From a checkpoint of a small mixture-of-experts model trained on Wikipedia: 268M tokens, 8170 steps.
Below are experts of layer 5 (counted from 0) of a mixture-of-experts language model. Rows are named gate (a neuron's input weights, with its number), up (a neuron's input weights, with its number), down (a neuron's output weights, with its number) and show model dimensions 0-255. Each number is 500 + 25 x the weight over its row's rms, rounded and kept within 0 to 999. Numbers have three digits each.
Before each expert's rows: a language model's description of what the expert responds to. This comes from a sample of Wikipedia text that the model never trained on.

# expert 3
Name and word-ending pieces. Mid-word pieces, often endings, in surnames and nouns in bibliographic or biographical text, such as Anagn-ost-idis, special-ist, Prov-ost, and later.
gate0:479484515491504530473526523471496501494498528478518495494512474507498469493464542524475511523454500489487535454536494481506510547492465461469513509490476513482539518481517500510485472510490517455457474485508466525532507525479507489489452527477505523514476509509503501459521517484494563510494492520487490515490515503478494503489510459508475528514496469512458520486515461533543486481504504534481522521519517541528482425536538455470491462566529510487524507480473460510516527546493495500503492484530516535533513543514475494501465438501559507558511487496518504531480475470467496474523481515495462549462487476467513516527488500521467486504550495500504456495496481479495516472481507493494486503541514496485536522549503525491522484488518488492494482479562469495510446504541522
up0:552499482522486497476484539499504510569513512482493525477505471490523487483512491513474518517538484444479555525461551532488542480469494488498511492524504501510521518509524487461525502453461477493473503535522512489482519508519542514484518508458472502503473483522514500531485467527484511506483461450495541514508474465493487507438488498510514483484492485491505502475501487546545556493495471481498536542479474504519539534486522497512546517513500498473511485474490507481479494526498496490516498450508496480500510497533522476515538477526512502490493493526485481498541513537508497535523539518453539528485494476533504480525477517512503502502551508517435496504528476494574501542491490509483454526534463473483485510450500499477477545459502498463486485443489462539476494480510476
down0:508505462483508476517477509507454478504490518464461510497487495466493479478533469460497496472522491481484513502492532491469526505519500511456499428517508498486500432469520472473513477509502472497475504540520481511516471509507487503489495461520480527527503454496518503466511491519491527551509479498550502495471537452500548494492468477520491516510520511510471463502529448484507531526484534474503502525458466499472527464510488524470503555491492530473514481548546554493500496504487466503480524520515466499493508514480531455488523482541502524551525484488509483547451532490518517491454506481518493533516514516450459507508453472504452542515483498482486499472509496520526451532492447476489453555474472487523476543505536491496519527500516484481496496508484500487501498515475488

# expert 2
Prepositions with article. Prepositions and articles after verbs or nouns in running text and lists, such as for the, on the, at, in the.
gate2:509539493482511502512455463488497493542538456540534554464515497490541490496513508509454494531526484514483515474486509467493505510499494494480537509512496539513489505465524494486481508476525483497484507578529509495485515502514463487513526503491471486491473526512523500573517547516498489524494516506515504506467489483495502519518470471500506482533501451515508530451488497508480444472498492450497442529518481541533545501514471503487509513490483533485496514488447505494497472440470497527538517491488519513484481524490493496504517487504493491465514478507478481502495524583517532530478511475487518469457509488500508509488488443459503531493530481503541497507498471509528520487511495545562508504484512502505551510531518474482473493526528508506484502520510474541482509563570471
up2:495480537503485456504494478545497484497514495480529503519527507523483474480481479557500491478512542543531485468518493524505527510499526462516475470494515501494480482567459527488494477505452531526524498489535495506481496531504542487508497511528477521550485459493489494515448511508497502491523502460471524483501488505507489469488503549501500494484518475480447472511467504510484519516492491516510550494491538478511525515499492500470477531523460510548540532501522489517488518516507517474488501518528457469527499531516441476522536491480505521579470534536558514476487496462509533484471474511525468544532516455495481494508503511516483477453499529515490511535482497525532520490468498485427519503473453497492457517495479540490513488458477484471508497459512542506545489485480504
down2:484519504559494518508487527472506490452510528522542504497474519507549513515495502506506475471466496488479500509504544494505480508524574514472542495535481519520514495524475500498553536490521483495508499461509519448517498504521497463534480501476511489524506495480543534543525488461489524499487448478526465520514502523524496468515488486526483496467547487568505511528516454532507503453534544536508509495484514460529526501515503437528515515524462497479520472488518525469483546496525482452513527505499476487496536444500512506472494502500491519514502503503485509447461508469469511500507457492460511532498496486475482495534478482502478479535486544474492507471501474494493511496508522491506537499484480506547508543470474549498482527580484535518502504490477521472477521533502520

# expert 16
Name-initial word pieces. Early word pieces right after a capital letter or short prefix in proper names, such as Al|bert, I|b|agué, Ay|dın.
gate2:501459515524487469486490470479481493453512497504502520545483500471488470546562495492500469500490512517471511501463488522464442499561487509491463511530525493500457471450534503490535438499546494484506539521457487514478450475482472471483479516540529511497486460527515490545522490493476510513488508508453505547490513505493531511494463500502495468468485494503473506495530538528524532462534529456506507529463495493470489494552537490508504453502512466500508498476500507507480491506520514541496493483500456476519514494476541513525495504531512541461501493536521489439511510554492489497530478476501501500478541492531487499553489521539509481504519516479517537501529500464526497501476502501485526526509536511539511507522466509487519510538443457474497494454476525491488492483470495
up2:495488511510497479492486484495487521483504510508509487507477499473504474499520476486529507497514531521436465525490528515486453506554470521508480543515540498489496439526522495521543478497557489498530545506477503514474460481466489470523505537518531541515479461510508498506521490470485536516520509504476509529464484509451519524527480518489443458460533451540501469495541538518510516504537556487495501531483505481494491468485520481524472480510508439519511523481506523510523475489499520532481526496488474462492531522460519532521515506467473510484536491511523508468524507531490514488508457472475496519489505509487478505513453520510486481451464497521558529505505479490551523492507496529520511505527527529525497525521515553487523467536437490481487503477470513461520520478447492
down2:492491496506490506527524513505496506506466537493469488535524501514504456534531522513507510464475493494498485484537541484500557441511492500479476502497475500547502458519507518524502501487492521484515521504505507527511502437470439514488513541475490500511473495465481464529510456468498494460524434496492470500457474519521488500507504525502560520496481448514531499502533534502481524553490482487497479504467509467534446523539494544457511498472492488492460502510472502503493488497469505526520505534535487504446448501476520499526542488464537508511529483514479549543460461493516480496475507494517431471523489511502466549497511478504488471516476486553513469466529514516521499498475464479498463476508536499515463482497543506487514468525510498505532483476519503523480486528486505

# expert 4
Narrative function words. Common words in plot and biography narratives about people, such as pronouns and verbs like you, they were, confides, is.
gate2:529501523517469491487494490518498519492528507519483508498528513502482500508510469472513467447523551478487570495511472532507491472506499480504445473439478523516470471500547515528456516491521472508536516534513554511471484517455509532516539496520531500498577518484496478541504502534471501504461474510525545450497504514501539476477518509494542515472529449500425485518495462491505543501504500472500505546475452500480511490467474543535502513493506500506559500530505468545482507471493555501503504494522505528527496501508506491538517483549472507516517510519458543503505522467477500537518544509534485521522499487503515503480477493475490518517541485498535499495494523465493459494497519491520492524501470530500441518521519485517519539510479518492463500507493476499505535503509498
up2:465499494512531482521527518476512494511476493489513537495493483467520483495515494548517522496453461516497431527492500453471535524503488501521555521536513463499522545500472466520538454529517556484500504463497468510503481475540497473499467485525492496508441477525499541471514468496523473497557514475482474550469476489500511528511444472491484479543488529482550481530489548501495490502487493487503518447516527477546485495521516472493456472516519489482460530479488526472537517524520455508478494492477481494481479488491521500488445516462546470469478479480532440493499490520512454471470493476466507504488489528512478522502517530512526509461512538491499511472482491511495532518516491496457484480487504507522557494497475497518467477484528474498538500502501513526491478518487494
down2:473452518553479530523458513544484531507493486502493468498506507504465482480461486460504491519496482508464482531516489483474491494515493477477481497523496477498468528484497521465502502550533477501475491509508470515502500515483515468499469490484501564496529495547487523516549485519494477504521523501504453460519515460567484524528491505483487487522519493497513490500517536520452491477481522503484508509488520492563511500442518498498518452506452498526484485520512524516517486502525502491501497470516460491474493491466528558485518576488548519497501513487480514523543500513463440510469512557506498453500538535483473524487492475440480505477472516526474530534489517505550468514535503504516511501499480484496539478475509489461531461501559548506517513514504533494511502478485521

# expert 14
Table numbers, name starts. Final digits in statistics tables and percentages (71, 0.00%, 1.47%), plus first letters or syllables of names such as F-iat, Ed-gar.
gate2:481504490513516519519523540512484521495507454529460468502469487488505515547462520445518503515497544531437495462530462493503489519470482512533502475506516520458486483477507518513497511492514482520524526507480476489496522510481494509488486492514513471526522533529512490504512507553455488528484479522444477494468524528496487490502531510526500525521539500500514504474477514494500443502475502491487474511455519462503495475524521503501482486519524524527531502512481474502503489532449496528492510480508513519546522530442510443552495499518520514500523515480410482499520492498498516440461523496486513492458523516481486506489550500494516481554520473534509483485503487536516527522482489515504531474518517493457513503493476441479523534518552512447489503546495498458445469466496477
up2:516553460564510527513478475512440477464455520521507531461521490474499470496475536480467483512521512465516482523520548463494506509493487507491428469473538537525476469501485523498517437499507497532447504459538428535470508519491516501490502516514501504533468542524499465499477505495484484490479467507506474483501511506503489490507479467529538464508515461512504473479457539502492494513484499526489503505473477499480474531495515488534497519476511511441496490479478456488493478490514503523474481531506541511518509481543512494521445488503492503564541486529489485520557530498516485499495501522511458532475499509503484542531494480508510514456480478460489498495474511524479473522506490470494474518490467494479450517463485475506514490485494521513493523540486498520494520459541521
down2:487498487500483483507507468506487493544534521460486461490553458516516487523454489493466463522489527450477474521485425533500538417501520471496510473522547542501487506464474495514521526500498486476487507511501520526498510453501494486475509497529511503519498534492526508539476535484536502488466500523451496484496520497497506451505483508489450474519512520476511519496518489504484524504504497515538496533498505510524462503495496476504526544510528539506486526517506474533482527508509476462480518505543526502499522481508513492508505471476550507503453499496551496471526473465499510535531486493480472520500537536519460488487539479450496459495525491518446535542486531471475453478503505521546507494484509473471507497509502514528464461502504490520493480516490496496500492513524598

# expert 5
Closing quotes, list dashes. Closing quotation marks after titles in track lists and tables, plus list dashes, pipes and brackets, e.g. "Intro", "Food Fight", - Prisăcani.
gate0:497529503475417544503483529531493504466505473524531504504476466497510480500470491483496490513538516527524496496486490477517492462483438558520482489539524514522525547521493523504483536495494482478538494482501483497511506472517522486485496552492462497477519499478486501504498492538494528476512474470515468533467472466521471477531488453510472495567542486496496506513503479539488521510490506511509472519510485512486439490518459501471471478518502507470516492523499484500509521474499487509529474511533501544441526526495503454454514484476478523472531506534502493546474441491517507517524513524517494484504483495498526488476484524469502524501491587551478446513483497492510468542519511474527515515521491481515527481524481524548498468487515494508491479541483492548503522482552478
up0:507473518501558456483535454458509487536482542481453502494487504524483574479509492543515505494491483479494529477504536512501532509497532469503509498425469487510502464519480489523531493521519502529504502482496492507507515517433486471509482472533506486527490517512502506437523516424528502491503533511465464490528503530484505488476503546493481497457459483481507521501494495464530494482508494512506503481550477508495516490439518509506474515504494464537491492485520478524527507543505496462482511508490501491544455487466503516485435491529506486515476473484493465463515501504518509501502499495512487485506488527493489514496551482522502483486487464471490518507527460472471519455496486519466527490507510521484440504488523461481459498500466575521501496479557498452509465500496494
down0:493516501481494505491501498461507533491529493484527517505511485472525502517521493492480472479465500541488542531496527511531492498488516482474490514483501520509524517519452474528526530479477495489483538529540471515469491488505484505487493548498528486535520477504520495511453521489529482532497497522477510393505490494483502479543525452503518493501493551498517527431501500444492491520492459487486497513484543491517493520560508451502514523510535528502520544512541511489478475479501508497462521502501488505491464455518568524478491457508522465495530523493500481517453491493470482499492481495494533548499493488467523483499527494451466514509488480529507480494498489504529496495499474535492513511454561520506442590499471507499550531489495497524502490479494505505507485531517542

# expert 7
Location prepositions. Prepositions such as from, in, at, to, near in geographic descriptions, e.g. 3 km from, located near, gain from Labour.
gate2:510538504540499454517484523515453542528497462498518473484479480498481517455478548525505474522475461495454481514552516495546519467478523473479521505488494493535540487529521480502492504492542532517473510469505495467480473504511505508484502527498495447527454490505511463484513511474510540493497512481529508464482472509450490493493486494532531485497494471521492480514494449515519461525497455519507538497484547554532444503529489478514513517542503460521493481504512529514518537531498508480479495502521519506532492493441493516511476498466542531508466500526461489512495462455499491518507480538470477478542476513479456511520516518500476578485508556547521539473472475483526477490455496507516479502527531489513542513515503516492511450494490519500496484473489512487534478500482488
up2:474509518478499498443493489509499520475523518520534513508539502522505500484504490499457515448531473541515532505427530474493460482461523511506464457540519490491492523507484519488500505493509481537471458497513513519529482505505519566471469554499569509524484515507511512504519523505520496515529484496495505530494506497536535524528538472469463508499483509494482527499474501504496500477517496489495474520471499462485533491520505469496551503500489529456504529510456492480563477521457433519518468522499509464492483487510516509475533497474523484525539530474529474454486522512524495515503525506525543483450491496534515498494491462537523488514512506538502480526507536514493492548490505475525486508518499524495489488476504496507509494547509525490454525534514484498423546467503557
down2:515495556509558503497561497476512483511498462455538440485499519498503497447506497506539516473509440514505540493530509521520473495522509540521491544508462493506511485535465474496511516488523523529506530514465479500493461456507453504507497490537483535481483484534499524471534494493466484488490464504543522549505492500479529500475560501516490492503503513553483457484495466482507467533528495510481521531495496488558508510543437490525510501482537488502478484510522501502527523478489511473496499496466467491537529552509470519474502521508511486499505466520511490495478517463517483461491483563496534511530478479517490487533485489514495480543491503482461469477496506506535503549504469525515493486534520499478540518485519499533517490503470486477539490478481506491457466567500509

# expert 50
Sports statistics figures. Numbers and separators in footballer career-statistics rows and sports tables, like goal counts 5, 11, plus and, are, surnames.
gate2:482487497504506489498519488464460508517516528471541470499494502479507510482478498515523485482459499507551476492497505521495496493477484525516473520483532448462474484497517499522461533505481509504486480533499549490508500466516518509458524524508504474456495493458477528431502480479459511511517547484536542526495499482495462511479495515497490479514490473498454491520502516526501502516516490524505533562470511573476510481483485485488494478479478495562564477488493519535505468546479504487499500488486506482518533524516440537490486505512461473532488517481487532475529522448548533520457429466497487481495502505498493478532439481478493463509539509493527489528486503495498508478472486455505494511531506494488481498487504485432509468478541491481548526476501536470528491523517507
up2:509500504499517489454500497533553524488478496502494524501545500467489499484526507475530532500506469516495486500521524490497524485476479455491543471521501572515514480526477473506501517466508498498469497505498505527481487462463570498520531453496532484536535499534533457517482524519522468504505495533476487505470480495523492491478515501512491542489523520508535509497513492481527490451487486454498470501519534454480505495525519527475521502526469501484456473482451482445476531463539487466494528534471497498504466494492510504525536478489532486469526501545503498494520490530497512497503479528533518539509519503525444532452486503465523484510502509524459486449518490519530484517551505508469495438496450509496473500515556490568532525486500494460512497495476492463492483495457498
down2:512539500460508483468526495472480499485469508450505483475531503471479517503490553487491510483491473529477564475517499518460496493538503533497529485533512566494469529421472514495495459494519488501467554518493468505502505469527516497451477490479514511468540516544557515466450512491489488490490502513509495481517497491504501475505514493462493490576498500535463523498490523494496475547491491460495493496468454527491498485497508540461537506493523470490503466500460453513507517475519491506515570520519513501481498476489489477531513522510505504513483483527484509512500516504513475535441481513481494509464503566489517527475531484490451492519460498483490515533468503481464510518506506512501490511559532476468527485505476520550487494468495507520492496527545470504539513497513512

# expert 43
Table cells and codes. Digits, letters and abbreviation pieces inside table cells and code lists, e.g. vote counts, race codes like MCH, station call letters.
gate4:515509455500516532507461544521535539564516532472510507465489468502510534501513517486463531489446496518512519505461475501522494513504516477497492475483531489489506492495504505524448512483532522528472492495470495496467532467484513483495526471508524492518499507505525464472522572485513514513517529461524474512549472496500482493442522499488514484532481468515490504541451514496519475517501486543520479559472499485535496502488461506490461467506480455492477483471475538473554514519490542508490549537506479496449513481499505456517450504503471504476534509510485504490507521446515498531495465479468512501478511505526478486498478459486506482467507555496497543450481529513551523516487526488499499439481494488507471490499484463510485516514527531479482493521471489462458497531498505
up4:501466489535521474487482534545521511519524508478495487495456518522505508502472519492483560512516556429516544503482501504505576491504525530496517483455504445507479470489508534520494509502487524543497508533495484498490498511462508507519522514496473474491487516527515476470482483527499584511460474493523521489537465493510481502463532511477520485464488488489464535485494488518506461511528530537501493493492532488497474504498462558478487506490484493524523455507505424485507529496474480473504504549504487477487502513499477449536463486564492506486521489520481519515484547490450501528496468461515492481496523538503527497458504487505513483532514518488523538448477489517506520541494497537522476502474463509489536492489515529462511523512503466517473485456482504489514525495480527
down4:527499510501498547485547522466531506457500487563495526528532495461515511469507511494468458507520481538507488551494563528494496530507523479513471481460486528488489467519516514519481482518464546517501482477533528517497492515503524474537483498548488487485474535537477452515489528494516475495479530518530485483532475483477514470469490477493513539500528502513516501501497521491501489467476469512510517500548476516498532504497504487549467524489479498454460486510523541483467514529483519493524459550469515473488528483547498472519499469499455494506516505488473508465521569498521509491457512512486567502492527506506526482524506506467537545466489501485470485483484484485453529451465454524476506469503487486495481463537507528507503536521467518511476502537502467497506537491486471

# expert 54
Numeric table cells. Separators and numbers in sports league tables, election results and climate rows, plus US city names like Boston, Houston.
gate2:491543498497481501519495505494471472484523518480476519499528492493465473493538515507487444479462500481474493475552519503547497510468498510487559517500518459459496519514498462451495538491509475457501535493501475464490518472516481474516506479493505500557493508499518469509506522537508458544505484527498518540500503479527491486506455523516507496520499519543523489515518499526538517513482486511505494507483523476501472504554480487479523505502462525523482494439510519495498558482504484521532511481475505500522477547462476472549495527464526518498507519509503465508485508548532546485509455467471494457532495505501494515475491509510483509486512538487471489496517496532591497488487499503481573502477535502517537547491465441498511439510507487494484527487495509520510480486443472
up2:493515528520414472485496500486484449527463487530540539517471507528479489478483520472527515492549492536538486505507480527472516487518540470493467503540474471503474493533503518489504521485458542505494521552505474483479503491478493520526469512504489471507539500488476443491481507531538510515504561498494495494478471492494495505498435492496479498517488505508441494476496499546484507531510504523517453513485526465535488555500453548506499447523474463508555534513511495446522520489488496498503499473502525484509532524480527506523509486540530485512552518512456492503493484546453529501509483504537485479470481485468516507480520499487488493517514491485538538486497500500498515513535509470456520491548544501529527500493475537539498504478498501501521533454489516507510485466521488
down2:508437505485505487478510479511547535503477487491487526495510542488536519456496475526541546491540498539490510553520468528519501504500498481509535489495512506512475470521496530510482515469479515499512491532492478503520500512476491478514524523479484512486517481511511486482476496427499473534478493535500437540412535479473521487548480473492538507487462505515478505473518493543534527558500492489517521498547514529523486516476517529501498504507478487488527531495505489479517492507463443504493525487532514474500496435537481569534493514503526522508457454521500522482503512517495502496500475527513469528474478489449482486506472487519490499474500494493533477478493484481487495516511487555502511507522520533507485480509529504444506504512507506505548507546452490459527530493454532

# expert 29
Word endings, domain suffixes. Word-final pieces and suffixes, especially com in website names like ESPN, NFL.com, ComicBook.com, also while, ed, and text near Japanese or Korean script.
gate0:510501501514488509507504454494457476523509501528464492473514482502520490509537461511536521474528489439477482490457535489523549518498483516500487478490515490449481493448545494473531479489473482474468486491499497489487490509474445538464512479532510461446512525509458474473502496498518521501434511511498493486459467485483486504486471508512474528454510506485481475519503519531544498506457483518494485478508493493498502510491505533504475504497471500494499539497478461486521503480520517531481473490517528509443497492458485556550475500531467532494463538510492480514520512511507515490467526483473475479515552475462503526517512521498517532500474471526514549473504508513542501480497475476548516494462511494495513512466545470467511489471487546469504506474526507536520593488466501
up0:447482491520473503493475452472483470472450512484496525489446543481506491478465505528502503523525469503511502494518520507518508510510479468533519496487502455511508510465489492571521479492466484483448514522526500493481501515527494480515505446519489494492483475525480538476502577477451516533500540501487492537511504492468515472472528463510498515467478494524467490507465501504460470529486504495502480490561504507495517473496516506486516516507467475485551503488548519466515531493521517507486509504508491464474478486454466531493495443498469464498416532509464457486504508481520495511482503520509502528568460481518502497512506492484478511550510493479508490520453453489497498483501512506477511514490535475512481520540532493465504509479484505501496473424485523470502495507503545
down0:510486513500465511485529530541463523525478480503488507484529489500486509548499496509436499497476557465472490494495545502506470485490520512491516461487509543482508519509505531507552518487546448494489520516477487481500529522495487444503441509489491496507475506497536499480492543545521507494541488527483501517491498501476496505480420487538490471479471504536465528501524528488483487478474516488541477522492495480529489501484481490516481482482478524488476549482457504483528507521474526519537510506515507501480466518518508525506488477489464490540501528518497529534492534484477447484517480494553462491478502525501482520481508481512513484561500537480482481491508516492540567468444555452531511522485494503486525508537499476503516565506494465492491493553466485465508519519488527

# expert 23
Year digits after commas. First digit of a year, especially the 2 of 2010s years after a comma or in date tables, e.g. 2018, 2020; 2009, 2013.
gate1:500527480570507505523498516514472493527450491506458512517483503473506496508422479547493521451503514495476507533521547509511475525522504465494480564504429543478465486478543494468501519510505528524462553461494515519494510531467534521562484524466467538514507505496501499485512507477505455496479531483517518510481485474523515497474535525481483476491490520515481485466488504501480521502450555490490543516506517496491487548494498468516497491501534489484512505533478492523510510512539507511546506493475513489488461522488515498543499499484465502494480490541474460454479489539470501507537485505504529505511497482502462526515463522488493473503483457455532457522520469501499503505470542479524559474504480502496480496525538498530516488519497480506533500495507477480502493462457542
up1:514497519451487489457513512501512513506512521537536487498486526518489503483569494458485512530500502487512484474475488489500518520491494522512512465466569467505521511522472497525500484496483481513529471537528492483531488480519482477466518478518507481456498504506519472504471485502462520513515475537463464482519529506472453534515458454517511533509506467491524526538508502491491499481539436470506464479492470535536517444508484545488514502507452488490492463478557478469510519498457491487444463481508476505527547478511493498486522527492525502521498513485499525531533515468533489498512502501464487497509477509491520444509519467521477523515498549522456512495485523486530523478540474499480436524531509539486516515497478517478488526501479523487468500483506498515493518519563428
down1:531540552482495521503472541502508505498499514543508544529486507503476513519487490518479459493546490518487479480449529455570521504535468468494485492485492464489493496452493486501513483529495455476532482479507467480554519471494496487503511474514489494459506489525533537489516493492454507531524521527518482501478492526494494498489495515492478485458456478439508476516512474498441464513457466471510497466464489488512515522522469534539509529510474557472530523490480494531500499488483491558484543506519524525518535492486492522516478484508504503516476492470474472481477476460486525472456453522524511509501519538534492470473500463474483460530486488522507495501473499512504517527469522479528468498517484495531497482494528536507480445478503498451502504504516518495514493525514418

# expert 15
Numbers and place names. Digits in tables, scores and addresses, plus US place names and word middles like Elev-ated, situ-ated, Florida, Kentucky.
gate0:481480498470527536513477495488490475459497487517533535457500487479507503488527473471490496531492552488451495487485507517525445483436500486488478537493507494534491492450469501503518477532501460506473482481493521523499461514472489518482549485547536464516495468516484483483498521509492484519494494494437538506505529473482527515470488469511488480499531493482443461516506479517451494457552466503491501490522499486497521510488569511502508529539476534504478501495510465503470524485522504509496487479505527503543515504476524522517531462545491489511529510456504490528493539526477500509495536556510517469533480581491514535513532511457491520488537486479470429514500469513531515493481506488497495481512522517514482509517475515505566531487455510527481500509482516477479513479531493
up0:505515508450480555550491464519485477476488528494507518497497489499511509503453491453477494525496539502475503505507504520525461479450479550490486504514510504544501466484502469516493487481443457523512476485453566511502490543497475498484537476521495453504531506537519497547476520544521499496513499507476537504459520487495513462468483490543457505450526502469472472534522491457488533500522470516488484494498497496526512512494533523480470510512532541501511515500509510544470487488484525509502520522522477488505547525528508541493538472529482496531528514528498490518502533507490504502480521530475538459506513502511503516508500523474507504525539472460468448509483496510503548472490536503505526484499487482503510510486492514499560492480458507506470525492453572448458489538472512
down0:456500488498520469494490525498561473511473484473500494487482482505475519499478505474478501553495481523505510500509488487469555450506487493459493561505474512475525452524499504514462455542515496479496490475480459541489495478516495516521516470523519453551483469489522542546510482470541488481489542495490479504498505499499503490490464474520531506516487505500474503525503503493483509484517482494467501502546514464482509479454495559516471452473507493517501528443450494500470469482528488508533486508500524538496526474501469456478520523573498457498516523475489477493501502525466506511478486523486508522488489537530523509502519493494498480500537513501502499495509504470531518510524521485466487496534502511538442490567425493493554520494511479493513545534515505524542486502494451